config = dict(
    num_hidden_layers=9,
    experts_per_token=2,
    d_shared_expert=128,
    router_score='softmax',
    balance_loss=0.015,
    groups_per_token=1,
    lr_router=0.00075,
    vocab_size=31152,
    learning_rate=0.00178,
    train_tokens=244100000,
    max_steps=3725,
    dataset='wikipedia_en',
)
Below are experts of layer 5 (counted from 0) of a mixture-of-experts language model. Rows are named router (the router's row for the expert), gate (a neuron's input weights, with its number), up (a neuron's input weights, with its number) and show model dimensions 128-191. Each number is 128 + 24 x the weight over its row's rms, rounded and kept within 0 to 255. Numbers have three digits each.
After each expert's rows: "comes after" lists some tokens at least twice as common just before its tokens as in all text. This comes from a sample of Wikipedia text that the model never trained on. Tokens count by the router's weight.

# expert 28
router:058114133147154120143122120132130095129144170136151150121101097081087132111073114135150126115148149096111153141125106097135100119105134080159098123138139151119146116151152121152110095110104169
gate22:099165117153120140142154153171138115108117163165135138141129111133117160130127167140128123124120120107118146100123129109121183171101127147101145153125140116122156149136153164146124109109145145
up22:158142188110090118119135108159121123126105099156142107118132132123119099101119125120126153104126124102140126136170151130069081093145105135146164128136137147121140094085054087130132136116110112
gate23:119141123121133140099126124094103123120105150148133131081095115137102147154102159111149118094120132119112111151132139128134146076118153155162128137135146089077166139149131172127124117141083131
up23:107163098149115126152109098107148099100116144118115145117109153122118128158122147131196137117126117146143105121147117133095150104168137127148127081143181092072148139119137139137124146132089085
gate24:168130128128149153117202100123125121110150120130131109085145126124119129174099140103102132081128137106137179102098122134114161100107121135170168114133089130099154096184133140136110149142092141
up24:120115116126119159199133139112134089108112145123112149151164127143144136126085145146135098106101111143154155179099185147098108148108154115093113123104108194153123122125145152160123119126126118
gate25:120156144124140128111145147114139133103110153118102121105118127122115126092091145157121078135132140164108130103128117178126143121123105129145162111133146154105119124099127142095116117076108134
up25:142158113105129150133135140111112121099142101118080069133153160160114146113138136130181164101117110117171118168146181143122119130046123117121106161119111097130141130136141125183119145150137127
gate26:145157124138150156105149092102136123145151119128138075140142133121104113145145139119128153132135146084107146128162143138145089115112137135142139147159149181128173138164120135145113153117120128
up26:159124076125140108150135129167134137157117118153151107137112128092132103139151150141143110162129140114112159098143163079077099145092096144161149155144148147162122110126103116167110120091157118
comes after: "\n", " ", " Total", " Coordinates", " Website", " code"

# expert 8
router:176090122128142149133180115153130171123131140126112143144132106172133134121108130118140118106150120127149115092119138121128117113146111104107138109115128134138148124158129115127166161117163127
gate13:139116056115142115120092130118143132135091103109184079104131129103132146152107084076118097093153142134093153129150134151124159120133116111094125120120127132101146094114119093137106110147086123
up13:160138103107126115126163160124136175151138121131128108101117104080143151164091084109188113111143147159145111141127202125139158086098102149111132144100122137090170124119111141156127103143091126
gate14:131108095126115130099104131060150117143117135143115109157171111174115159097114134127148120136119108072153162143164157103151129155115129178133162130141128068140119081083142136110127182113116126
up14:143143117138116105097110086101165152132155104145120149129178151138129155128137116115186088120153093099129090135157113107150124094136090131207143141110114125113083097145082141142122121122144142
gate15:195120123150105144139110112105184157147116102118107108148089076136105113138121154090100088109109122138142129161140164124139106096121123138142143101108123112126110139160133097123119117133141161
up15:147100092115122158103110096129172118112127128111128142108102115145131132166143128103141123126154126121155107140147117114142122110165122171140133122141159178071129117175131130176079137149143151
gate16:142113118130154144164127140151115130078111118117163154122142153134097109097113143154109082149129138166101162139163122152077143125113131120111087133163135126103155157137095118127097073141151151
up16:135121175118134165141121176107134148131100141108147144131105075140095112114098105154142081110167138095158121144146126117156134180088148089103098153117165125106121135140144158134096154149116088
gate17:133126159095088095124143143121146133178103193135139112135168114102174129111138136129137122128077088119116148110118125169136082097121139122150099128078099115172115096125098105157111151087103178
up17:130129130091153157107125181114104126079117102080126136075130139134112161154114122098142117102115116115153120130106135143109109114169115105124110127124174130130130151121123098157104168141145128
comes after: " the", " of", "–", " in", " New", " World"

# expert 19
router:060150148126143157133150123172126117130113105105140142112070105159145130106129125119141108116141124158103138136139118143087109142119127155134155108124151109093163141107140125082076130140104140
gate8:182134122155096131107112143164173120164112144108119116170135146154122141160129160122114120138136126132171105171122092129109140123153153118130122082099183121133097174142144169131108145177128146
up8:102106127118169118135136109104101151111112166122144103132122115146112114095131152138097142140160135144080139102124150155121158097097094116091134121170132108163160104125156088145121092135140125
gate9:104184108098112150087150101118130123180118133166143102139119097126138144125130136100169145094141129123116130154144131167116158140091104153126168148116128130097106118100139135151132107135076172
up9:117152107114174127100108124138118132151142164164094118100099080096114165127155110122189170082093124102122143130118108145142156097115126128130188129103134160098142128144141171184135113088104140
gate10:113104144135159111164118138118092151165144116113100118170167146142128116154162135148152090101138125078127105151147121140177140141122131133110123116163102095120100103145132115136116118095101182
up10:134142155132144146108154116119104119140156139111141110102123131059111091121136081133119127125103117158111158123143114142121118130125137139106153131126151108102118103141135154166110159151112155
gate11:122128095131141098117144142164116154137138114109161145142145160149112128149123082134132147127195137153112160103152145165143122150116137106149139102105127143171151139143078090057163136111125115
up11:151118151140137112110111115144147109136140161135132124105143108105103120144155104132092176103126184105121127125120161137126133140164126118108160152128167091112093143099191105167107125129127137
gate12:109137067116125162156111128097109123108157158138161137149135103136114125124136128172132099111128127124130139104160144115122133156124138157111173144118131106100153165127164127124108161117085126
up12:110116116098117120158134143130134126081126149105133135108117126159135165135141119177131139080134116117061142100134200153132142112132151125107145118133071115126102152138131149129118152148095132
comes after: "-", " \"", " (", "–", "/", " for"

# expert 26
router:162132122157156146122136135138141113094134131150151103119119145106132115136138140130079138096122094149149133099129164129078097097114130138137127160089096124105132147146094097128192191167144126
gate3:157104133161112144128115126182178094124155156129136130111113132128168137144113148100131093131137126114128125157186174117157152128133131155143122128128133133100163152163106108116072081098119146
up3:092191149133140136123131098128109127109097088127151099168127114129075113082174094128143128094145148107108127162162107126142143157110147117133115095141146126115149104112154138132151114121134108
gate4:129119136151081122087092142094144133169125114181119096101137135127111131142138170123204097161128110120111111136127125176133120115127094115077136103132143092134096155082118130131133162186190163
up4:112151145125116144128118124151100125129134124161111070134123140191113149135107103117129158113148127127109153119121138112123147160159118100143137169155124154155125123104085088145141103110134088
gate5:122141108113083114123127124116134150116139179197103142132113135112109111139115123173094113105109125128112162121095151140112128148145140108100140160125148109180102115150088109124127128107148121
up5:117131096126131104104104124190095131151124137128169137172177168140125127123129132115094126157118135134104106131139090107126159164194122107140106085109111158128132139082110161133147145146116138
gate6:104105079116195146149112147112111127121139149159125108146135160084079088150105119134202108102171101149082145086129158141130139106115147142133138130117094104078134139147157129142131143121121156
up6:135121158160132122124135115142110173157112113138112121091128079166134135149142141122117163107119151134162159151108107125135110140151132115139153162156116146158095135102122102104111122169139137
gate7:146152135111116125169094135139158143135132157127169127152144142086166153175129137151148147152101104101141136131111141167101142117159168132107129124131125166142103112129108120164134104179134168
up7:106103118095157082146094103098130119123158104149161118117125146130113143126150096105136176167178073097138156171134121120131123108123142148158123105146120100181108123131156133147128114112091114
comes after: " a", " the", " an", "'s", " The", " United"

# expert 4
router:153144137117101128131090119122125149136126108140147124145073124138188156187144140138154156149114138153146149102133100102071142105113112109109157128114160094120150145117139178106133119147133081
gate3:157154138137124167127100175167115070143136077125133131135151185105119092114112132126172106147109128136138134168128143118147116162129139152092122124142085131119123176145148172117130165101133168
up3:110111144108155142123121116125124149084121112098157143157107154057146086117142132109110154147151116118101145123092142093145164128163154117128130089153087110102142133156135137135141127112138129
gate4:119126110115104123101104139140202090152129101091166113115093096146094145111124144144153142128105139140121106145133101200121103100158116165142165119128139191128103140136148112101124123144156089
up4:155165133123149121132102132115106164106129103132130117126158133154100058134089141133122109134088114130108096118163148147146141110132136088145138114141107156163216110148119096097064108153126135
gate5:134107070108122137160127124101147102132125135156110133131167083138109099146088163092146137159157097148103111141128127124142113125167139109174153133120120152124137134141119145068143142106128162
up5:095113152160147123126102114122135099145145129095113180116110179136125104100127146158126138100131157141090122155110143087119142129098107091121136122134130135157128117098115139070142176150159139
gate6:112139141143110108122128135120128102161122109149151146154137137101119156135134126110142137159154147125110086111118166115100154114134126144165150093130173154143120142143155149117169129108126112
up6:106123149126135144131160095146144117135167132098112165126153134148127118128126100101102158083091147144164126134188094118098105177135159117135129163132134169153125125120135133118129109105120119
gate7:147107070084146151157125098140160120114137113146157149096101096113118102135135153099098100149131130145149143141128126156159127157125154135121146157153156146109103130138150164105153148139154119
up7:092088138155136172139102132107119104135118092126112141112125096103145151160130156123169111129118126100129116148137133100139120132137136095184145191120117138122148149163095123096166163151174111
comes after: "\n", " the", ")", "==", " ==", " "

# expert 9
router:109094158153114137153158140184117135114133082124128109143130118094162171156122125126119152167105127142141124145153130126127121139084148161162141168142151150153080126123164111128138147145136109
gate13:192109112127100151133154139112126139105112164124159147114121086155137088110138133134141128115147139120137107125124137153117101167133154121080157114113099082126154142140136151126095112104118156
up13:124135128136135092132087086134129133121146150131113151134155166121137127141117087087116097183115135112103126137133132112116189088172131089155136099127155141121140116121119122141142170146129147
gate14:161140077074168133146149118123134127148120184119155120124163130124096124095124140144103127095120109179121125137137109110104119120120123110158129145129132140122094160108126164175103123148106120
up14:137145140133117117105161099096170120094161144064081120141133118123142117110110155125129123131171126142111152115163138100122152119133140111136067176086086132097111134134139127137135143130128146
gate15:141122121111106115133130211111179153132107101156148144098174125118100144150115162145123085161140140141107138105156131184098087146172165151106108144119117125099110131108097116082154143134159137
up15:104111159134113117137146095107132098133126137145155133143123115138119110133141081158091156120125110138112143142129126135167128158111167190143133091123143126101114144142178110138168126124086119
gate16:127100149130127135141150122111123101127160143111121111075151107129135134128123175151107084093154127127161092138126140143129169146149122099142128122119072105163123116113180111131118128125145127
up16:127125097115160136156117155105136187102173171116146100098124129128108141117122190161126093096143133126124144143147185112098120158111103136106116134132123097120161134121141141169141149133113108
gate17:122119098135158153181118096118165058115123131105133152157132137118112116149136106146113104160152126135172172166132142115132132152144125168120115181142126137131103156166122111117140100148141103
up17:125137070138119112151104081137141129065105102133125115117127122145143112119132114119096131087133125102134140147137144131069153114122098132132112125105163122118119145116146133173144125138159146
comes after: " |", "|", " (", ";", ":", " on"

# expert 29
router:172143137107102153114132122122115138170113119122107112137113098139131126139134176125153121114192148142151131144131098124167145154070125143109118146157167145136135132099161164138113133127128111
gate8:116145160092178144135110093152116102107154127148136133114155140133146086160096108097138138157078131084113136115194133145137123134156134138088137121143130071104101128127157164140102180069125130
up8:147126128162103099140110113139114120128086157146071146135172131129136140096138118082113135104145145129120109095120114132132120146124106116128093128113094129100125116085132107167100144121114134
gate9:157103124112178141093145144137126065127133151190120121134096130135058126138109134154095134142129097133119122117118151161137132093110167179114147167125115136144122128149117127103121127125085115
up9:124123125102121083123143142155128075125158122144117093145110098152146139098092093127169125078122113109150176165134165168101142121119081101138094097120122116132098106125199174120157121104101153
gate10:148091141116117198139143138125106119136137100140127072113122121109112124218122123135115138151163082141149099128146166116094132106127159150091095106124086119109147127112151130139140120165090104
up10:108123140100165131153056143100116182158080132129127148110126145109107118071158125166125099136145142157123116173114087139193151122105093170119134146145137132162102151116097126096105146125146168
gate11:144104116117137163128115131126121124140098128096162082113127100118140159094080146135060102128166138160126179074156134150130103104132125083160113091091152174169121165118118134090089109134155120
up11:091102118118138107106123122100149103097144104124121127105126167133128147146141138147130149136121100167119114127120119065135137106191119137131138182108159147141131172095063120114121138131081159
gate12:106090117082149117126149146142142111143145157128076110112117125158100151156120120125105149145112146129122142126081114102129129151130157129109189098099101132140117122090104118115127085120131145
up12:121105138165139124100113133134151140136117105126102130127139154145151114135135098128198152140093110091143160119121133157174148089154099193118119121105093135116100104139110115146112088126154132
comes after: " in", ",", " In", "In", ".", " to"

# expert 13
router:112139157110130146113122118089100123137194111122103109135144127104063160126104142143143120156109111132160137130066129082131117123138135121114128134106150136098137141129152141142158136164148128
gate9:106132135139143163135144146108179131145141131095150166076125168092152081121137101153122142137114133081120076123126068134164105114180112127125113142103111154158075190154105134096146157169142150
up9:102132126109121118159147127129089116073161123156137095084123105145113084161124151156173151152155128166162142132100143088115094104170132131090112140106166084074165077130168152134140094135139144
gate10:135137121134079126142129169113133137184094126129103108135114144158110136124113118125145062123122127111119133115158162135172122104124141161151130143136100108133109131180102123103120126096139134
up10:143142145162175127120127134147102110079149148129140138102103113156180105141131163109157140143132113130085124088150125140103152142103153104093093117116134124167167149092125124136146151134112148
gate11:158101119121083167138150171147115168161178140096101104078204121164116137156146130108105155122166115146117111135109090111140136093148112111121114134104086130108129119180122121136121098139118142
up11:127155132161144091128137080113140169115101117145114126164058114097122098077109101127144115137116168122137174133118136142152096138112153109149131124174125156137098159122134131116132112090137108
gate12:145123130118091120147129139132142161079111117109137122126157130130117176114123115124083103129125135147114121159148082151138137146100111110130119151137143140146137147138119142114090154125111154
up12:114127180123153148158145095106077151149145127120145074103116119101134119110149126139128157168134121080108131143093185088138166143116136126117137111131134154122159072136140122145119086128117125
gate13:124130133072093128117132122126178127139121119143133137125185121113134137154127123117145147116170123096153178132097106133164193090124123131124150148165126100110120144122144111145185107121097135
up13:151099119105136130165163101115083133188140146111154103182132112112121121103187145095133178112127110126143139159149124094152103124142149119146128106113134118129107151158121139122147164139171122
comes after: ".", " =", " ===", "===", ").", " =="

# expert 1
router:143096134141111168174101129106091103148122153140106125118162109116074127091108116127117142139159114110129119144094100097155133148115132156134130120124139175112141111145127123113090131126161149
gate8:145132121128130140129138155120123065137122093165123127138122149131134101170080144148093120123167103153109127105165137159157128103171203113158120135106162136145137134088103130081148143111085133
up8:170117127127155148114138138136137140120095128173130119116123151088133095113123119133143091132167132136109125118120162153140148164085171151162095112110133067117147133131086127109109153083120172
gate9:130110162067137121130093124144097104205162158095080170169145138132113125173134132121116155167130115132147154165113134131118129134133127110109116121150105149136144115191174147108136142141149168
up9:178155152115141158157165166100110141097149132163132114106160140108106161095179138178125105161135126121127120131113133122121142159103093102166153152082086152135146092141137138134126124105121115
gate10:106109164129142147139118161127131150117113094177103123149145128142121175137148172137147150119112116119156139104168165127159114085124075199112122160112074103118137117127099172126114100129083140
up10:137130160132075132166131126118124110125148156112154141142127138115130087131159090091043124122122150145145110122151113134101117155128149148143089088122090157112113130152167104150142116124137151
gate11:161138116150131137165120144133138083131117155170151126116150107160118106090132122128141095159165140106150105119127143166089118144133142117113114120164185118145136094117181130154117166149170127
up11:189126141123193092132141160164153169115078108108118128099138147131162113116161119113116119106108133162102113091114115135138108146136111119129125132143139111162129168143129149139119119133163154
gate12:120156136146119107136111121124122167141100129140135152136110114138094094173141096082100157184160162149171142121166113116111143126146148085096142119113148132188138101126150098129119146163149169
up12:152136131128138166167113163120129118159093136189112123132138128170140131119121145160107103118105102109101135119134134076108134141130120118121148126140109128161168161100129077137138143095107122
comes after: "-", " in", " (", " at", " /", " ·"

# expert 5
router:123104130097113144123185142154162110091156136167123101131133108139056099160129117173102134110128187144168130155156134134078128125132136144135117125098088109089102119120142108129129125128125170
gate8:115092110114074133153117113073113140142122130139166124122106095135124157147095146120097114161154125155165113127091154142147180134143149111126120114148159123147101140153033123110159108143165115
up8:097141085130094152137121119121149152121095120112132133139121103138109115129146110158137120149144115095156139142136108133140137136120129138153138091151130176130119139100122130143144114096153120
gate9:110136137147097089149139142099135158084130145127114146150155111087143071083160123151135104133086115097116116128116127146106158143145137122099106108106130099114144146073130146159161104090121117
up9:115122093195153114128141074144101107144143147080154129116117135166145146145153129087121146138129101122139155128115131114131110093097141126134119106045134127140138097171120148119123106155129126
gate10:168115133113141146141131173170129122167123090109138114128153139122133129130139128148108137162147128122133112145142082153113115115103115135161124098099091122131121144160119117123151171139205129
up10:130145171124117079097114148074114153103126137115121174152155111128125136135140167136136138115116126118118136115096076108160124111143149141137119113155164097135109106122114135162136121160108131
gate11:112086120124123158150115122116129154134146127133115181132148106098125114146150104113146139150133152160156137094151080135159128154141104134088119094147139123125125118129116109132062099111123163
up11:160140149134114127127127091139158112131128113131107110117145148148139138104168132087076181097096103098090088135089144151138112113138112140177110149151103134131113143162103162121170151114113128
gate12:111108120148104114132139127124192109136129106128152141145103104091131156154098160140105149171167117075095110127094081170169109146138175144121111128162151128127088137183138140097088137150148124
up12:131170130135145120109127153094121123124124145104076143110126124163135146160122129130150094122134139170157123168140135113129127114074119131138142106120164144135141095106164156122150124119145135
comes after: " of", " the", " in", " to", " with", " for"

# expert 18
router:144094125136121162140097122107139098160131135135105127130146143105113122126107097109109149127182144132118132087109083112157102100168151144134144114118095173100154100143099076170129118083144129
gate13:153141102141091132108092146118131126139167117134102104179143078093079131132129104091144141090096131096130165148135118065103085108138114147116128156168103135096156106149143156150149109105115112
up13:140120117113087143132129149153100150128140135151129144096133116111115135139124156142171170141124104079141112130150145123129085060165138122155171108114129112092091109155186154120158107099117137
gate14:173169123136094117134137109141122121161159140170174124115108163133112088166101114101152077146147110064121138122133157121120103119128123159150144089132157132114120135135119132139125158115130168
up14:108112133138103107098084109141138110116097134114141118139140152118121191118125143125094125132143153124136138101121163124136130110165128153121166176156136100120102146113056096123101109169099123
gate15:106148115087096154143162090127102096153157090120123098149133132123159116113109135151122106149095131118129113153126120142091161120132115135116133138123138140134149151157161124123130123097152105
up15:149146131116160101113147128116114165112137137152160201108157105102129148136147162146115101135104150136098151115090145154159097133108109140096163082134126124115100112145103139155123163108097106
gate16:142144141114145136127136113150131128126148116155150144109135108138155139113156137124151116122144113077085109137089178133094134146174138118095122116073119095127127130137120149112155138128089092
up16:141116143139135131098090104138180170093115156151120147107129109137097150127144141145121188125138104110095127091120126081114117121174083137111096096126122128124094114097132126155123173081136112
gate17:132175126119109143126133086118135118120115148195114115089149133147101139097125121122123128175181131146124110070111123093114077151144153117104091180160143145132116121141123149086095097129121137
up17:078164144126103136109104096129155128160115120139099138148114100138056143098122085126147139150172135143150091085173140118112153152127143140119134109147135170143091091128134120100089152163168129
comes after: " |", ")", "°", "–", " km", ";"

# expert 15
router:136153151140147088134122120099129074131149140102125182144081134107123118145149100120130144128136138123113144127160118118114120105116123096131118140078110146181129121146083124082107127130098145
gate14:122161076159125111123114155098155101131171152149112143099101154117116149154086133128092129142154129135096124111136130146147111123114090131131102171144132139146122138162127130170113151116141128
up14:114175118157150154149118127127100118171144129118175184116142124107148171152108108122109140149153116143099117138105089126163150156116139123132091126145124139150136143104097125111137146125123154
gate15:126107108125142139107124166137133093123111127135113144116146141126090151176131169160158125155107111127136152137149159153133114153131104134124139164150112054119118116145153138111099113138148116
up15:144121099126135106103117131144119152062121106149082149138157126113117157149146170090126157160108123108140140125178152122122132152114144155133141155159159136148134152142121166092126121097171127
gate16:131126120103113149111101129110126097165099133155115164146119148117105117138107108101130155116145145133135107124140143105108139122106144099182110151141118149124115138139150150125124093129141122
up16:127129121150135149122122094123134120150139143122147154131118140135136129147131158152124154111113138145134142136126109112098170112123097116090129133127102118138121123120143122133129151108144169
gate17:122118128122146117161147164151131112101104131093105135116154124126130109111133128107127129150121113127098124148087159112118125165086126130156142183140118095150127173113141132147123147103095118
up17:072116128142062102107145126164131134120152092118087103107138119132124162111086118133125111107112173138156122130109152142122137134102152141115122121125159116099137103171118106103088141176077119
gate18:137115142090143123160140097123133127099120130132135122114112178114115156131070116168157154136132128126097114137141124141104135129105139142132099137106110137162136148149134129124162155182114166
up18:113127089125120120121151122123120148134125108143137151126154155104106141131143148151133100116086106102134079149123103158160156151093155161143103107095102119095139142159120102153127119104122170
comes after: " was", "\n", " is", " were", " He", " It"

# expert 11
router:124127105159130131116182113120146126125085081159173133102147139137190087149137153133096133125103127117132136102128147157104151129152118124141105122135134069123125129117099144156130129095087125
gate0:108151126117164137112105105117154095128164131098130090116112090098092107161101125163106157147138112141098115164151119155111127086174162122146131088100151154134165112147102145088125154137118151
up0:159121147137173128136103111145119100111110173119161118162124130099136139130152133176107156122121101107101156134124158113136135152162176139119137116165103156102123150113127166112192091143131143
gate1:113125142145144118092109109167162144109157146169127113158162147146096125164121165180143132155122090116112140132106137134164134138141159105101143147178148171118091102135155112093144166165135149
up1:130118142129158126153166162108145094148135128096094144107107124109137115132132136143129112100153128184141134135139171116139164126083100115144110128078151120178115131178111171143152100101143099
gate2:082126077119143158111151126139136109114160129156116122104122125134102135140129162104182155103117136171125124140142110127075093113145122113153155146152146124104143086148101154110167128145147145
up2:125180105154105140117152127147154135082097117119112136112083103118143168138116099082118125114110129126110126081122127158119092128118111087145153121160161100131098150100123143143139124080126144
gate3:128110155131104112107117162105151115078140158110166131099123170095127116154103151126137081129123181092124122138151169157122101117106133109151132105145144147164134106128130152149146210132152142
up3:108161141129128113116092126096125087131123146106069118138182122171132158118108182160102180136130176127139088119176140127132135126095125106131095113134165151129146165058125121121176119114088133
gate4:139115139092119124165089126141140121173109154115164103129092146183152147127139123104133095096116108143119133103085177108144120102148126101096136127152109150141110118158096118148135085141167141
up4:123093103105119188112118110138114096136120104154125144091160112132146159090103112143148150129107131120142089112159142126121121144137134150124125125146104101150145152115133121139084098119114130
comes after: " |", ",", ":", " and", " \"", " by"

# expert 31
router:134152155082136119088143143163130143123106096160125132166141124183149137113137147144102122120071133146154112117158168176085126164101134099113122114162138078131139115098149137116159127150159146
gate17:142145124125150152108130126116145133161161130095132129130143161117122134151139150142156123145142118116146173140107140133108149128161142133075104137113105122155125182146112154094140154159149133
up17:111091119159101135171107142118106138097113128124131089169106140120150098123126140099099100150118086148124097132138096135151101096120126099087100156117126122118129116138157134194165116124110137
gate18:107090149100147140104138140161115115135124099134128104126112124143124122079164178137111097141134106138118105112136114153170123071133118136134128135072132169139114138094143154060127174155132120
up18:111110137117103093157134117086150125112155147122101142130138133113156150135134098162096146122133129168100128109112145101122170193150116139101155137118055136128099148104139094131128127104139156
gate19:155124127127091157160101136098134121138154116142080132129143145137122139144107159101127165133103140158157112155142109152174120161114117150163103120159128153132086117138124163132149160165158104
up19:129137127080124139120127102091090101152131104118122108144116133140102125144137112151140143095131119108150090143158118153151134134114131167113097087160147115158103076174120142129146123141110108
gate20:165175155100133147142119114115131140158143133095086123123091156146109120162112162125095098136149119139119146116104114130144155124143119133125140157187105118106112109193092179155177060141167130
up20:125135133074131086139142116120165120179121081117129122139105147102128124068098101127127106161141112109135138156124109091152095133159149150135155096175140076120156149101132104116156103151099113
gate21:112155071126133121124132117130157081120110125101110134157154149131153147129148144104114150088118090145134165097113152171131141147101140175091161142114159104147114150105142140135135144183094198
up21:117162122151136122094116113160156126124145164107088192146100129076142145113139111117126140111124125097125159127150138152131116186150156124119131107109136106129146159153144133105129116155098181
comes after: "\n", " The", "\"", "\n ", "The", " his"

# expert 30
router:137098113108100143140115119101091139138133141117125127117192107129119098157119072099109135142139118142141134110125127096193135133159130137114111134127103107141143120114140123156122138117149085
gate9:130171136103135147125134105160143129147106096098132100128132113162137118139121106140162121135113151155131121130138124152118149151134140087119161101134144096116160120105166108102108160124153121
up9:114124124141116094150136076149174141143111084115114104123119113111136113119112137110165142139094119091130134068130120185079114129105159069163134136122153136118176109120111162123157144117187123
gate10:157148143103121167161087155121123146109113089163102152134128129103123113140078089122145123085091136140137148156101136158097144133119124129154138104136067131134113120146137112124131082110182152
up10:117098142177136142103102119149112127142138110115087080131179157155159149086146181145117117156155133115114109099180088090122112123115108140117093139125134127142138106092155135122155159161115149
gate11:123091094150126133146101129144113131163130141109138084121131126122131107112114122106137157143155157094147153135166111115118198144140171140090122121172146132110140117156127122110146098148186109
up11:098111139170093144124140129156131112119129137058110139148118128146148142131114128135118125171139138123130144105126133126085132146100161122159149139120098129188115110137165112126150173173176154
gate12:147153103130125198103132151105097160142112110178151136123133154097131166114114129132085113090089153164150129165124111124121148126152111114166166098121151122115177109145118156127146137123147121
up12:058159176115127119119090110096109096095117134108097114163139117172126106110148134137144173167144104058125117116147115126140100150078119156083109168130116154141148169065153116109149131154052110
gate13:162117127121149157153114117112086129123120133165112121106181176131145143100124115091092082121137096149114104135129132131164102109170160095147163115108132131123161163159147128124133107114092145
up13:124154183143112116109127141172111158132156109127123117117138169141136146152175101106138118143135108109149153095098142135148133146128074128127115109156090158135111127117130130119145155134145120
comes after: "\n", "N", ":", "″", "°", "′"

# expert 0
router:092165125124181128122111152169161134119106149092139115145115103124137099145112102102169173147130137097090115130142110128162088091143160111156104133155095137168087147121152139130161144121132113
gate5:149176129187154141181130148092123119120108149133097088110161122142122123122102109132096109159115118148107147132106124113117121117193151137160138133155153134146135086169098141100116110129110140
up5:152155122171164132165155114106147164115121127128155086172150100118129087102126107119125094169126108130062141120126088151149151096155149154147152126162111149153115144191139150135150132139159155
gate6:125137111151131160115170117148143101097137161139134115126100144102120124101114121105102110140110086095100123130160138158113160114163150174120114136132104150150120052157113074139102149134165169
up6:160125147102158125115111147125104134151138108140133100137149139170154093171145131115142138106159103139167120106126135094130132140152169117156102137119128101114141177158152087154109109076140117
gate7:128116133138170117087099155093092101137124117096128130102085129176116097131135111118136128132167157123149125128115133125110153121147155135111146135130134121140166171172156095116086168152120138
up7:108096080125132136096104071127086090161134102114144120124124155152126127077106125103131116129146090099149103152106129110131143101177119106094141153117071140124123104164136147107091165129108144
gate8:164111153120103139104109129145132116124132133154123152112160150093119144135158145106104123129111139089141139131115132092096099117156118116170155100171131134083094136170094119088174131144122116
up8:158140123138088154104140111137130102098161105129140130095097138135136160134165128116094108149099113125137087107093129136132097134134137139101096144156135136118072126122114120112108141150128118
gate9:172123110107155116171131082179118099136158114120132150129142148147133084098130156131119129110138062111142128107128155169174136116183124155116113138151110068125117100130108130121128152109113138
up9:123124114120114119125160131164146101108147113172151076106154136148135134145125112105139116146112118137085140135158175142133113164087128065086140138133169090116145117155176153089085131097097091
comes after: "\n", "-", "==", "=", "|", "}"